Below are experts of layer 8 (counted from 0) of a mixture-of-experts language model. Rows are named router (the router's row for the expert), gate (a neuron's input weights, with its number), up (a neuron's input weights, with its number), down (a neuron's output weights, with its number) and show model dimensions 128-159. Each number is 128 + 24 x the weight over its row's rms, rounded and kept within 0 to 255. Numbers have three digits each.
Before each expert's rows: a language model's description of what the expert responds to. This comes from a sample of Wikipedia text that the model never trained on.

# expert 13
What it handles: Opening pieces of rare words, names and prefixes, often capitalized or after a hyphen, such as Pro, Tro, anti, neuro, Sc.
router:099116165126107149125135112150125203122100114112091134119168146116132124148107127140148123132177
gate0:133110148137151136103133125132125148139138113081130134118144101152128145143091098107127146147066
up0:149138157149121141152112131153148111116119134139119137095110126112131100111126154146144132128141
down0:111109152097121164137113153129137126128190169139149092128138139129150109122135170158131147120115
gate1:137122087128151106144158133189110109130117089127104124102131139130099160166168133136146116137165
up1:152139130123139080152125064139124109117130156117092126156146112107104123170114190127130107158066
down1:103118154119178168157177129153156134118147147111130106131087132124103174110087106091083154152117
gate2:103117144096098114164160157122148148150101116086104107124126131159119171075122135111155108124130
up2:097144105091151116108114141114147115115080170110110155118142110181129161118116176106178114126130
down2:174129097100167150107087118148126101137131122140122108130141136153134136160113159169144095138142
gate3:099132118152130141120127139143109136087075103117141114154111125142114170148130126185142108175118
up3:128083095123118169117099093148144096103149135134143107105131162138105150122149148116099089122092
down3:096140122145164128124127134127126103146151127142106086138137119078113126129099136109097126129143
gate4:105140142132112085104145095128169184094102149098126151108110103105136117136154136109086125132131
up4:121165175116113142154145144142126172132145141123129130139137115151110144134109107164105137144188
down4:147132105125134165124103141150163121126151112124135138148129072136140163141155156134115140149148
gate5:126101116158147167128150154137115145135081149120121105121144163148135151068151150107128111145138
up5:126147103118109179162126175142127105113110160088148104121163138105129158108147160136104128100157
down5:100147097131184117160130122125106155140097107112111113169180152065139143131095104119108131101147
gate6:093087144135100139132140142154155081129100099116159126153112146138122067125136149162107139112140
up6:086106123133142127155126149136142160140107108122125181106133142118104133142118142124138126099154
down6:134172148140149129137135166162136088131098093119109154170129154126133150089103139125126141080147
gate7:155132130121178137119120132096129132163136141116133168111158126109119087152161127105130182111079
up7:129114108141092167112153133110156139131125175105123160108146162136140148105141131130125197125132
down7:101104129096136097160143120122097121105132161095158114123147136119098105139155176109107160122130
gate8:145183130128152138114133136129127116128135121148106122110129125098152128158094110132138158109125
up8:122143114157134127133130108100117170112131130152126155099109152123133113116123135118124073133113
down8:100119147143121111103106125100145122097137156118115111064136092186108110145101125109155143130184
gate9:158179142119120114123128160143134140109156104142101141169107124127213108114120143149116121132077
up9:150126107123108107143146153147156149119170104148109170142106106155194119138116111203103140091140
down9:134130146134115100176112192117137115133129126114143125141159138116124132115152104148140124144150
gate10:144093087127147079124117145136110150139132105126168127109140109086092109129156170144124128137077
up10:131121136113139141110093097126129123141083116111139115119131130131169106121135138091134119166145
down10:111136140131162120152163129168094094108132098133130146136170152135183093128149131158145126137141
gate11:152110107117122094132133080137130080124108081133111118161138155124102129128158134094153143120131
up11:111154146153137123135169104109160139098150121170151165108171087117172143114105189134146137114132
down11:111140134123136083075118101120122116133089075110159166136136139140156151109126094120088117145150
gate12:128136166139120133105154050082181117067129128155150123128140115105112061126129110122110078126101
up12:141049161161130142139169115135088129125134130099102153127111108094125148137136118109139153178112
down12:118134132162143103135079141140122145136121140147109131140123118143150134142122058115123141135146
gate13:138104158086183137149114165159089160125144105142135121108111114157102103148105100099093124089129
up13:113135172111140126122090142148089122168132098159134123106130113078087113153124118135101089124135
down13:162142140099142096120120117178106135135148120154157108087152104144101093129122138095097124159090
gate14:154117126124127104150098147129135129101126152102088145099159113154146144150097143120164158153142
up14:112115146125129158134125086131142162133101127113131162108129118145103139120134151139078096142111
down14:098111108141127130142124137130124155141088115117113102126110091157101150132102145078111103136101
gate15:113166161127127134138126120120120174157119161075158081112127115121151150146121138163096104111161
up15:148167149114090124133133115137112159143138152092148111158142083155121117134082120149138144122147
down15:128080137109111134139103153175128117121134146168126123092098067116151120145126162120116164141154
gate16:105145135145084124137091138112134132119150135148119124134174146096153154135106111086161149161136
up16:176168127096145119113121123092111119058124095134109131135102147112112130111098120151155135136128
down16:094155140125110139151133122133121109128113137145175132138133155140102141133118110170119058115121
gate17:162143155142130123089163105105094146131136150129117082192121117067169129088121132157106168174175
up17:131132127114159131100174106140116106079124134098136105118120150147149118156101158096158141121138
down17:118152101103127171104169152132113127106132130195169133137102129092153144120123114090114152135096
gate18:129123153165103137191109126106097103107145152124149122113119159126091158142131114132140128132111
up18:093130129121114149134151117174183172144086146169110114107151121138113116094138151123138109114111
down18:079112105150147093117116120125156134129127101106169095110141104140160131160135100125086175131088
gate19:101119119142109128091107142156104140096093127115109107156073154137168126137173119150102150144159
up19:125114112118123138107159126163129176094106144121067111180061087103129133115119114121141112143136
down19:101106135152176146126140127128144135110113143137145142121138147166148130145130100138121118117100
gate20:080124132115158108101132152148112126118115105131118121152084118138117118144114152119196120130137
up20:087141134165085120094150102154146121113113145127213144150139159146127161097138131138143129149149
down20:157136160105141118139097166165112125082118127102101169155136141146127097103110149145123147118087
gate21:105063127143115141124118116114129097149185153112126138119110123145142151122149162142104139138124
up21:125183113116135141142129181130148122093090132130132144110121156118131085145126090133122081063125
down21:153134130124154097142164130113133140175116124127157155120136094152157112135081136145108140077124
gate22:107159158153119151152142099105135088115146136123126154096133079176094128160094143130143171145140
up22:155121102080113104100174129125147142136119171133119135130166101144108100097119128144121112114066
down22:141087112105119121149161105151110128109114123129090129120138157101131109084137128133159152167127
gate23:133109146152158161103147094126122127120119157111126135107137114112109089128126162114163107136139
up23:112112125125125116133127129098141154140111182128124136107071130123092116150123100125121126121109
down23:129127126080131109203159147079122119126085097128113123117115097125136130119109118144124140115108
gate24:108184142155112116135161198094066163145107124116161109111163158156155118144160136162131110117149
up24:159087127095142154129125096155146143134137088152101147148146086103117140156130137114114155156141
down24:120088195150169112132130131131118110121112133121115174136120130104115098136107131119089123131152
gate25:157102139191100137113140114097143152161162154118139069136159131159120101135053117113115135116124
up25:100123122093176164139128155108160153194145115128131112126144109127102115069159153116138110133159
down25:095098124113135115119118099164069090090143127147118147107101121127148068103129110109130152148122
gate26:149096102097133134142138142144121135113152096121131062137106158111142111132139147096134109122102
up26:117138107087144097117125162103085134118131083134115111133125137112164118109133119120141124140127
down26:155141130117100180130128088133100166188111114100128168079105110134072140127122143110144147131129
gate27:156119092119149144117068096099073077149097110095156131139147166166104121124146135158124157129133
up27:110133145106127116149150149124169153150150093143117096129131141072110175140123152052137117176110
down27:132128150112109130138120164130117142138134137102145157133131125112160167150134136150183134138123
gate28:071150097123096137143133122177101120123123141108089122139123116123143138072169112140125141115120
up28:059161105156131116105134128157127110123107104054129153125136072103128153094128113120135118144128
down28:127098099124124075131128155119125145160147130139105110097135079142147119147151069117146120139143
gate29:155109149134126100145121155105155136161119109114114120153144153149151140149151166154048148101157
up29:135135118149172102122126119122155147158106147119111102130131146124196138140130183159093126136130
down29:154137139114101166099131119130105144143123161084111127093141100125147117125115113136132130141099
gate30:134101137197149132112097125105122117164138125124149148068163149144152099128101135139123094136140
up30:123142165127142175162126143118138148146148117114154141113175106113123135109108140118129130119153
down30:126147090114162083140142169139121070165125129104114137119162137169102087146119134118099176112110
gate31:138106134149125121120151133114102102117143075128138092094127059137142123138106138177178115183156
up31:131078143127125124122124142157136125093130124186118111137168118134175117161117146152135117147087
down31:116127185123121125123136153109100159134157128149170175162103101122133119163186111173120127101125
gate32:137122118108139102130150130155115126145139157108101091114084147131105116110119174098142102173153
up32:111114133148160126108146176167132135153155117141090111123126077136079147102105110116098165168126
down32:133120146136162117141121164118131130126150115125158113134132144144100115138139130097154111124131
gate33:130139135119104137127110120128152130081170117107127102101098154113103110178117111104172121143120
up33:176109137111121102144150117137157116183092119076131162122168118120153121137157083123140180123127
down33:157104141100140104116149182168111125127137129155157133118169101076141103122146113136101104124152
gate34:180118116135136127066066106123140145134142103116111152160130126140137116119109148173105152053087
up34:137100106111133112099106132127111117143100112134108156154110086139122122121129119168104115141100
down34:108146137108136122166131134198114143137139093065118110150115141098108154129116096113100092095111
gate35:107124113170144122179128103090145144123131140143118083117121096141141151105130101125113140127156
up35:113142118150124141165126084115117124143161143146138082136141103117136126093105111131133126134157
down35:110145140115143086142133114084170170129137127090135109133118178119128087092113127132109144156158
gate36:129129149152118113109130118135110103110099138162161113110139103152074129136118194108078120129109
up36:107161107154084122128106085145138157134104141131149137111189100138098136166189087078138102133112
down36:119160172142149183119166101138124173116163094133107129148107159108106142140087137129124080118133
gate37:157120125101161147133125178148106074171128148126130148083118144137117105111194139141163106134100
up37:116143078143065179148102095132126163107122098107123066145094095151104132144132121132046087121168
down37:131196109119158109146123122106107157106101158152149117141194115124136122120144121132152112115119
gate38:135143121121144172119142123152137114118119148147146127120094142122122126106147094126127088104120
up38:102130074158148122163070169130119137121142129148127136086119101121098118121154110111120165129148
down38:095162142126103131116130166131116152163113111132134144152134166100114177130122137122170143138119
gate39:131101085119144113143095134154128116139111149110122176111119142146150110160138104155161111145146
up39:121126179111156103150151129134143130115164127131085123120095128116165121134120117127134099168128
down39:152126126080115138138106073126150142133136105102111115111123110078143123100091132091138150135136
gate40:112142144108104129109157123164111106132133121150090172118176164161152122145139144133129129106138
up40:129104167151117155157123064137107091113141160128187156155134162165105162145108110133127112118126
down40:084163120111145155098152093126126153175126125112148128167158097094103134145077119143114140141165
gate41:130153170112146119108129122139145138084120189134129170147125144106161127097121099140119112142107
up41:140110126094161148120075064124135114105124145132122095173081152138098166133123105098116125127123
down41:145108116134118124105125094098123139131146165103148149125189126157155131122098107134180138129124
gate42:140113131083145114167132142163125117109094141168124122132163154179069104083090104106121161119093
up42:156144087145123164112117129073131108113181107111148110101133139128118131122166149091173130148135
down42:143157081153141107109151129114142107096107116157157112128162130122118171130150129111149120148138
gate43:120148130140152104046118129092123119131111189100114112120082144128149179133176137131132115150123
up43:101082116140162169139117118120127138130104097073148136156156114124125088148141124117097134085149
down43:126106136117135127103138086122111169149156162097115145145137106136102144103106102096107085106113
gate44:092133128119135107119089107096154114110108147135185107141127136125157118136182095124141074140130
up44:109109128109134113129126159149118094126134148150097138119147113168187132131139135097127060122172
down44:175137134116150113142137112149129158170140108150140093112120074102126128146163112128115092093116
gate45:071134163120150099144118181141124133135077121086102136131158152165134117120154108131083138101119
up45:126136127156127104133162110127108136136104137182105097103177191150125119105145177167134129123105
down45:164063125109106108131132107171168144128138145146108139130094112127119120163144132149116161122131
gate46:061145090081158117115116123177126129110111096122121130150119099152112132109133133118144120117172
up46:076183106142156134089140137124115165107083106143132118135137133080141122104159127173134108125131
down46:138119149123153121121138117158159140128155123132101079095105150111118171129092145131133134115136
gate47:171146163108131123136145109152094133155108105189113117129148148131132162178121098080121124136121
up47:162113098133116106120117111132142126102151155126154108122137138134156147112136089134143153144152
down47:104112098107092158125143150137127119123108125144172116094170116129125106162107105059135152131152
gate48:164092080107107152122126067131143120129127154151100157120141114141153146110106119101165147137136
up48:188165143135131122079158134135131126130168120104090116099094090139111114090109146159119144121147
down48:121111189098100151146133119083095097158112090161135142163110131127143134111049125095079090140127
gate49:104100114161129132114141174192115162068120128150112158129124127112122138152164131114132091105146
up49:154135173106094096137090125081118105198151118131129133139147117146165118081149113181124148108098
down49:159126123109110132141113103059146131094129107143082148154143109113121131141111179087149154131120
gate50:108120140089138124143095121111154118148126128136148116163157078100130163184141132130155115153145
up50:090145101165124115110137157108131105150133099122089116128172106115078082135126118139141140133114
down50:145151136132125078133152124127131130143131146146107137100110142146146130132121159123129107108116
gate51:104141128187108175120112147106121178147147154117088144147157129115122144132136134142131112135127
up51:125162111149126134144135124145106137119100126158095117134161117123071127109139119127080145141159
down51:182153090103133113065128137147120183171114131124110097137134140137127125096087137136127126119124
gate52:111126127114099133158138141127156128124139138114098076134157063149124130110104162158146088116103
up52:136067161185111092112101122079171122077136113075080125150132107106138136095135153146186120100107
down52:122094163142116133104150109104103060098159104136113139110125131140135139117136126135157109144077
gate53:097195097120082126133147125136126133112102139105165125155132158154128113129125112168107106164104
up53:138088141126185118084088132066079125139092131107131139101159095117129126143138104140148135115134
down53:140091153141130137129077118163152081060113125104113170108091111096159129127119133142159135146168
gate54:130171137101096170132165131141137162137098162118133114082129127137110120071105162146114104159153
up54:101130162104160206103122145125105142135114120097122120134106078139111119094130145132157107138127
down54:156121124123184117152157121110145103153124166114089146117108143062160085129087185159123158155182
gate55:140124162159150113109139091119078119088164116111176151127147128100128108171144119154133144128127
up55:144081155143111120124094148140111113064149105120119132149141149087179108114149106080151133133108
down55:137111190116116173128142114186111120182111170120120145084109119093142092151110145126124117163145
gate56:155136113168157137116104096128137126101118144130132093129129155152127122123125119146111110191118
up56:110140101124115094117129120134134158132133119102150150159160132172149140118126157140128170139136
down56:124114173119132154091120106095178156076102113105126118134102117127159126128132132142111157141144
gate57:130154133130139122168122154099107105127137129147086136110139139145143124167132128118128154148110
up57:118150150105131096138091154087120110117143181145122145130129133144173102158124151166095106125134
down57:081157116168154098126137097105147155111121115130161138126127147182138142132110151154123110139109
gate58:135177122106140151183138169136119131149100119157157113123131145146151133119158173182123120135115
up58:116125153082067168144133125129113089073131130131150096114152125128118115129194111115114152115110
down58:146124145070131140148132095103156155067094112111140116167162112171169136108097101143126112134134
gate59:103152119108154170129134118162132166150176145133085129163125113119115116150118117129124124130113
up59:108160107121163168098151118128151130094151112163086179137136124131114122149119082134151127116135
down59:095143098088108132115107163130133125132154118110116136161121136093132087092121112127132140126128
gate60:137133148136131134088102132169158126141080122117114105085129149109149115179123145116136165119120
up60:142094148135073144109156172133124106172141129108156132099127168162132161135146125144107073134071
down60:106138117144133154143104114109125098136156099104126154143062108174143099166147125161150113097177
gate61:102068130134106147131086111107122136078141116108150089086135136115113138119107143120154147146123
up61:105104180114126114142085140119178107148126153121064125107110127158165137079108135138100117091135
down61:139123121152147123164124133106069107112100117153143108170143136133139146093084146080101132132144
gate62:103139108148143126141119130122119119123118112111093139103092123133067138177147158131125139149140
up62:148122144086097097143113105126164129171141122145119105100108138177109108139106136158114092192097
down62:108107134134133157123169120114138155134156132156153133191113132148119138114132153119127181120119
gate63:122138130106159121129099119117100105105125078132105121161111106110134124150116121167165127105134
up63:109119116149151145121122127111101149127122130106127149095096113132146123137137161177120114121158
down63:127100165137167139150119159090154163192121110119120145128149164121137100160116106117161095147154
gate64:100125134116159126119143148137137141104135110130116129143142155091127160091149111142079143149153
up64:106149125101112119112141134089167128125154105140145100115112097144156129169097137128179095131160
down64:153110154113137113133128117106121129100130198115115133122138106179161146106116082153131101130146
gate65:127086172148178102106149109113123111131093112088140127135133148109125115161173119160173126167127
up65:150160114118140142124117108179109111104187106139158107098131118125160128119121102141108148169106
down65:110170130137173094167166120118137108143146097121158136123115134096175123096153117112113123182132
gate66:110160134091090127097128137115155129144111128141110128125111106103108149149151110148147180144106
up66:146157144157114128137131132155087113139119109112164138103128127118115103151164141151170094106134
down66:149130131121132157127147111117123131124123109154137131109104100093151150136132103108126103133073
gate67:123132098098140126147102110106120134138108136124097107110147175116089139165108112131143091139167
up67:124120091154135158093122124160149100126128107086088066187170103138116162173162111140122094127156
down67:102139141102162131138149108168156148067121101165157097133157156128125058161124090134139133121151
gate68:116125105103103095118063137087143106078115124089093105135125092099115148143142176124134138117139
up68:129160132162117151127122072143134130135133095104146143084111148119137142112131074095131132126132
down68:142121125164165117115155103119087158130129072134113143100131150116107144082113132115122113170123
gate69:141150109148146132167130105161141112076113108127103145131103130142156165108163111148131123134112
up69:167126128158191177131142139117100148134137179125140141133157160124132148132100103124144107154106
down69:155124150162167112131117149105110141133112137107145112131109149120150131090114109098087119125133
gate70:167093150174116118090138147141150125147146103103114166116126120134124123108136163151149166137102
up70:115122126090074159132157121128136124145102149130147139122149100164140127124124087119128086123171
down70:116112088082120142136148124133125167142129115095107119148092160091125143129080111167131101124110
gate71:097117135126095197143130129144106178148053147109135124122156140132146130181148148135135126129125
up71:134149123102147090152135124105123156126108163140160130123104113126123131115134124124101149121116
down71:093124081137167128112086132128159130129155156169145151160157143089113126120129131164105134131103
gate72:126160136157147151150093097161126130122074101131102096129164115150147153136133106139152140101183
up72:105104115097143104104145105121108142128126151094133115116149109122085117137118103139130125098116
down72:106131128130106147107114156138122114144126104108069090100115117097164093147123157104136108111098
gate73:152149160134115147115094130115115150131104136138119075114155168169162149141089109123120146110113
up73:120158140167121128112138147125137180118142148104151132094142118083121145107125105089154153111133
down73:157087162133141129127127136082157106144151119106141122156121111155136140135141109169117095103101
gate74:163157124160104114120104136149133163129130147160151156162150139157097139081090135131139079160139
up74:118156139151143133151116154117121126164121099105131170120145104160109168113126128100124127116111
down74:125147182178148116105118141122109162148160154117132130105140142110121114117165117142118101193158
gate75:113118141105157096127085105156115104148123145126093139125129160169130117137177165156151112098074
up75:134130121110141105134112139131113182121166144148112117137164149181094125098144107143120156121086
down75:094107104152109139166088078147145095120122172102168129150123100116164099121139135131158136129152
gate76:114140158104144158107145123133109076155134130136153138163121102153127087103089136143111118152118
up76:066131148082140101153107115092128147138123137134111140115133137145102072094080155146121160145090
down76:112155159137113108143091095162092087108093134141143095172150085100130122149128126112091141176120
gate77:114092177142113171093123106144136104144104107123154144154151134161165129150153145151121147156123
up77:107147148110156135132134160154156094135125120139150091147067094162125113152077134168164143104114
down77:093136120174154123086142175110154121115114127103126127117104137143133149174105135125112104107122
gate78:141104102142065088104134110114106124147146135084160124139118118169133127156174139120131129105114
up78:134148101089177114123107160107158129111139106105125121105131126104132142084117102132095158118128
down78:122141112139115105107117152188151153156097107128127154137147128112146115086129098144153139116127
gate79:134131081115121130115117150144106081126123127136179128105138135129097118128124140117133164102149
up79:104160140117120122157137137136179169157114149121101152168112124132142126100114128078103112113115
down79:117126123147124109116114119127122077134117145135113140107166141161113166146125084162118134149132
gate80:109100147104095126168170169129146165122098093096116110163119131132113135099117093128155114127134
up80:137129159122134127090161130125125107159131157123086086126137113133169091156127089089135111181139
down80:133160125144098128113168102104144128127101121129099128157122114110152122133142142159135139162129
gate81:149136126087163116126115098125095095116121108137127122124112133113119114134148116173113114147131
up81:125183152128116145122106135127132124147142151112156142113144134076102128113141101119124162185124
down81:173113074150100123102118112142140174128147159133144120095100152104144116113114128138136114124136
gate82:106126123170133117137100095123170113091107107142127111149143153083114099100095077133120143146129
up82:181116126140168150123145144140099124155139165130133125116103128132098114132151112140144110141158
down82:157140125116124120113133130091145119142129147133155182143127128130129117141140145133186118133125
gate83:112129174132118108139109103175132188157120105160108119087163120117092126151086104120161132138114
up83:109123123149172114164089110152141086137137129095134134088178138128168100134106114114121121111092
down83:130156149121136076106094129144131119139096127147124132092174128089122138152089169128177163117140
gate84:178135150099155119140110070109138152114104118113158129150150135113111119093134115131129148164104
up84:110111130156125107084129162196135116104170115175065114063118158138146158139088149127091095115117
down84:165112125120107128145166180119138095121082101134082126123149106139150108101133111112163102113116
gate85:124159172114101067153107133114128135143120118155179138144110150161135167121087144124119097118148
up85:086088121129128113119137154099133123149126117107134125096162128085124085118135066121153145129111
down85:128131111108092101101146157132132111123104093118134131108166132077115120124122112153104132114122
gate86:114104089160098114067106141107097110139119116131111075116161130117114102164142181167106136063140
up86:138144124097074102111130144135105137153126109128124077110171130109163146133141158131112115071102
down86:104128140136122092131143130110145167155100122147118143141170149143147114120136156092145131117118
gate87:154128160139099135149165109106104134157129103128129116157080101139151125097136109071122120158125
up87:097132087157107100165115130112108062154100184106167146117133146108156145114075086150150144200138
down87:097120095137177123092141207113137087153122111139126101093134112175160128133092104125110105160144
gate88:075140091135105142105136113112092115113135167118132136116152163134103127113094107148142176137116
up88:096159133113126130152130138129137144140134145149101134119120133089150118091125129088151099152125
down88:114150135125166137146125112142137162121152166085133145113170123146109145154100148117091087184139
gate89:127117096136131119145136112160074142067150096117101137122166108123104111120139156097130138154136
up89:121131099133109134114089095120122145114136139119127123150113149077108152121160129115122127143082
down89:121135107116119098108172121159139127106136099113172167107152150147152104063131164120103158118141
gate90:167117098111125086129132162097112094113129080111136112118105098099139141157165140134145067137116
up90:118155165138124156186135103178150159183096150118132130114135150135121086128152076096120163110161
down90:128128141152143124150164154129129126109151156075097144141118137104149164125135156127163149101113
gate91:104131149110106106177148154164152127145086124150111128115142138137105097106099129137131119137139
up91:117126146140130145142083111170126133149112077180119123145159121149179114143117149142143151131172
down91:131113150121164155110167146172113141168100140152122141134125132109073126102105161119102097105109
gate92:138162129135180115102134153129125123094042103122102111118146119120105157136147145146119116127104
up92:151135123156115089136139189115151080134122110127136080142153111128081157118118128179136144134166
down92:137124094146137141107108102112133115103140092133122157151104092163090118173096196124063149087094
gate93:110119164111162117187139173133143124095124153139147130127131149139140139144160134149165147139122
up93:124105119153130165124156103104112148164114082102121122111125131121138127144109146108084121109137
down93:154125118147125124134127149116122104131175119129129099066108098140136173117139119140128169115133
gate94:101145143137137119122151118135128138119109049178083138166114119119134161128147098142146107163139
up94:132185163126130095157123084129171142130106110185105127118165137091128126105099113144145159159122
down94:131138080104130130139093099133141110139147101085137121099169127177136131170153111092173169111095
gate95:134096114141119111097110121129082112103154107116158127102085116144122124168161142131131142126093
up95:127130142087111152118128106098129172124116166149114154140140151134161093106127134065159136109149
down95:129123129120156124135160119147117156122126164144122106106180096070090082149134169110122123101143
gate96:139111102156105076117151113096129149160144135126084132179123141107111119117163129089127117133153
up96:104122123153078111160137138065152156178143135138094124100102114137124155120143120075111101136126
down96:139136086129098141181098143132124135121127109129136163143153142141161123126140122110113165138168
gate97:091094116135121087123094124132130157164092125164101141127156133102157041082067170158121130149137
up97:134111141132114130119114123094155103156140120151157154085119090085146139095129103135124117091122
down97:160103106156132133130067119145123093145108146080087165126144095084144120106127115132141102154099
gate98:117124110146096176175137141105086169144111159104114122129170123131097098086114141081143156154108
up98:116114146069157144100115145108128112128132103103100121128131130152142124167162104143115101134125
down98:117147130122105101155126093160129105117115163136136115098147140180114153145118096140109129125125
gate99:170189083138122092135139098111145165114145107166112126127099065119157126123172120164129117169157
up99:135183102154136123115123133140144087136095161133127123118140127124131163106168108112112162171120
down99:101121148128119137152129102100129121090124152130139156089121135138148122125139166150134160128124
gate100:126161151115101145103136154140132103118133149168089120132159128101089144133130163110116095152140
up100:117036146148145124095121147112124091096166085127173101150142167133144106100119152143121107141126
down100:131142148148120131133128164137120105100146116124133116111119141107121120153118112141153126165124
gate101:121084163187115123120111110140144112124136126090130139106129127121135118119112133141113158145124
up101:128099139158108121116173161103141144155128132157126133114085109122126118104160126116119103137130
down101:140108102156124112124156146131141145101105170122163129120142135136088086114152104082169110113167
gate102:177170155103128113096089125130119120124181099142157140062085131103119141110137145108135126138113
up102:129136083107096149147125148122159083128081135131139128091136136143130177139129102124165163139135
down102:118124125164119164137121095112130141133100126136131126109087106137127123160181133139136131133149
gate103:185103122121138104145108151107096129140135120124154125131086075123159138065117127090146132120164
up103:100129124091110115148124141150135160144092165095136156113076128139149120100098098101141132110123
down103:171095104091141118119134145097107121124071129133162134138116150135081139129150085118165171122158
gate104:140151116105132114133137160120126092105151151094105142141158105144142095088120121150129172121132
up104:126110123126105094157121142104170112115126183114116144110146103140081084131134107134118113119093
down104:142099155131137154098183084126164143134115133121135163092101115120133124148111107156110152105114
gate105:151109175081113143134129114076092123112099085120128136119136138139142104122153131159164149105142
up105:134122132139146137133113141138124173123104120132127160136163119073136104143129132159102086147103
down105:172138124156107131117134145117107126113109122120118180155132154168115113154091102133113152148128
gate106:130101108146141115128121106146152159108129103167170140142105092094094100112123148139111157169157
up106:126141127176106190086141111083131110156108144126107080134135109156134128122165150113106117127120
down106:084112121151101160139138149091138140124100177129122075125134093118137101152128125113170158159138
gate107:121126148189090118123119148150068110132121118119128123150150119134147108157102130161126158106091
up107:137126109123152134174123129143102097132115109106136122097119169148111112129099118088151162105137
down107:118068110081101138114113144129150100132116087143124102103097128135125109131136122103137214119116
gate108:129089144177126094145104117120122126124096099118116128108140160100102117147155161146121158140120
up108:141109127156150122101136150125140165106131188100136121151097102151087135113122090128160124134139
down108:098135098143116123129093142147117134097099090111148133097147134130173137153118121072121112099148
gate109:108091108090119110144124107114170182124113107117090148163157153144125166141105139129098134125128
up109:144116155121163159143112118141109138168135113124125163128115096105124120136147130119158135119117
down109:143138105105144161159143101082178096131138152161161179146104134131163153139101140128084118117146
gate110:104140169140107131163151121108092157130143110116160127169102141169093099183124146104096144052095
up110:119175143118123090149116162132132110130140146151147140122167154137142137124124130116138089149148
down110:134141129155118179141149166153137096152139141154095153121125161121156119150090121125139117145134
gate111:117118135123120127116152147126143171136164147108097173139131166176147164162104145091092143102178
up111:083117127162076118145168146143148153155150132172114153100128168154137168149103137101112161085156
down111:142131128131102100146114126126125129154147129158147120129074138117106128122092162111090140117086
gate112:131084121140149074141110139097129126110126125173090157160156109135175103134098109148155149106166
up112:131104125130145091102125127123142114135134100165074142130160101139149136152143107150145120155119
down112:078115147141140133129141111120136105098125142132115165147115115168118154134140130094121176131135
gate113:141128154159122159111120112100091103128091116156109142128134156113095131112185151122116139135107
up113:077121108112136085095138156147180154119170125175150089107093094129126127122095094129102143124140
down113:107121139109144096146145171179149156146110155119158140159140123098153117120152100102137147131085
gate114:118121151053104148163172135105129111129155166103114103154139094111135133110085136119130096128154
up114:117112167105132164097159162088077148081129169118136141180106098123150106112121132113138140185137
down114:156099148109123149114147143130128095131125127127153103161143112160106100114068105166161136136141
gate115:146148154066107154103168181156132092129141125129138090139127122118143125139136141184135139125123
up115:123126115143109115151095115075129140111110102104095141135115123107108108136162132118099145129145
down115:105093103137077072131111105103096138153120142142125136162125155170114145118114144066079125152140
gate116:130113097146144107114107118131142184130114126182111098153122055106145132140135165127134144117156
up116:148120109133171143151133112146119121081129134133091178133120121138154130133154127119149077125111
down116:158157158150089126121134134125086090171134145101192157133098152113140105118124129157121102149140
gate117:096158108123113119116121180103105116128116130136132094158128114143095150118118129117144095152070
up117:095156119118106101166148147107100077103112105124091117130132151116126141148180159123140124130117
down117:094116113114121116149137100158165086074085098121122097129116153114118116140079171111107139126155
gate118:135133109121134170164126140137136145111137147141137143125102105128125134136155128105205170139111
up118:090113113095161149127113140131126135099126108140137180093140157164160120116168146114127150090103
down118:130122134119131129144137082103132129130128126129132114109140123161119169121124111090162142107101
gate119:097086147125114112165158129155140129100144155107115141176135188081100113120089118094170129133109
up119:137158111132187162131131134123151128112125097150121122052084119107122109133106115116112136134139
down119:125140116161128141095148097140146155149085133147108119131156100151091109141139099152125081110109
gate120:102083116112116103073140113122127162120137111148110167146139129124101133113144109153079095151117
up120:135165125152137128187101095119129105139171152133115141132147107101131122105119119114137151131130
down120:161146104143143104157099140156126101117130099140127142121113080156110134149119109115109176164128
gate121:143147095154146150123121146118125100120132131153076138156108116135101130110120131140151129157180
up121:146145096156090133105095102097095125164150111128168155109182184127132114143130140132093154139116
down121:128160128095121109094115142147110130122118141119093138117162138143134190146126121098134136119125
gate122:104145108116144094118124120128116154080110126113106161128127103150114111133117108171125131167139
up122:133100172103085119138136118114117125157090112101131115104107183099109162149108124073116130140105
down122:146121140120100138151111126100152161142131158121146158146154118115155150181114141144124117139144
gate123:113181171107161131140166122156111164090117095092094115115125132138094133165131106115132124091149
up123:099141112143177126140186104127213099184112110133135142139118123124123130128124133140141113126128
down123:108159148140146118114125110124145105134103168136116106120143126160146116110101127162166165129158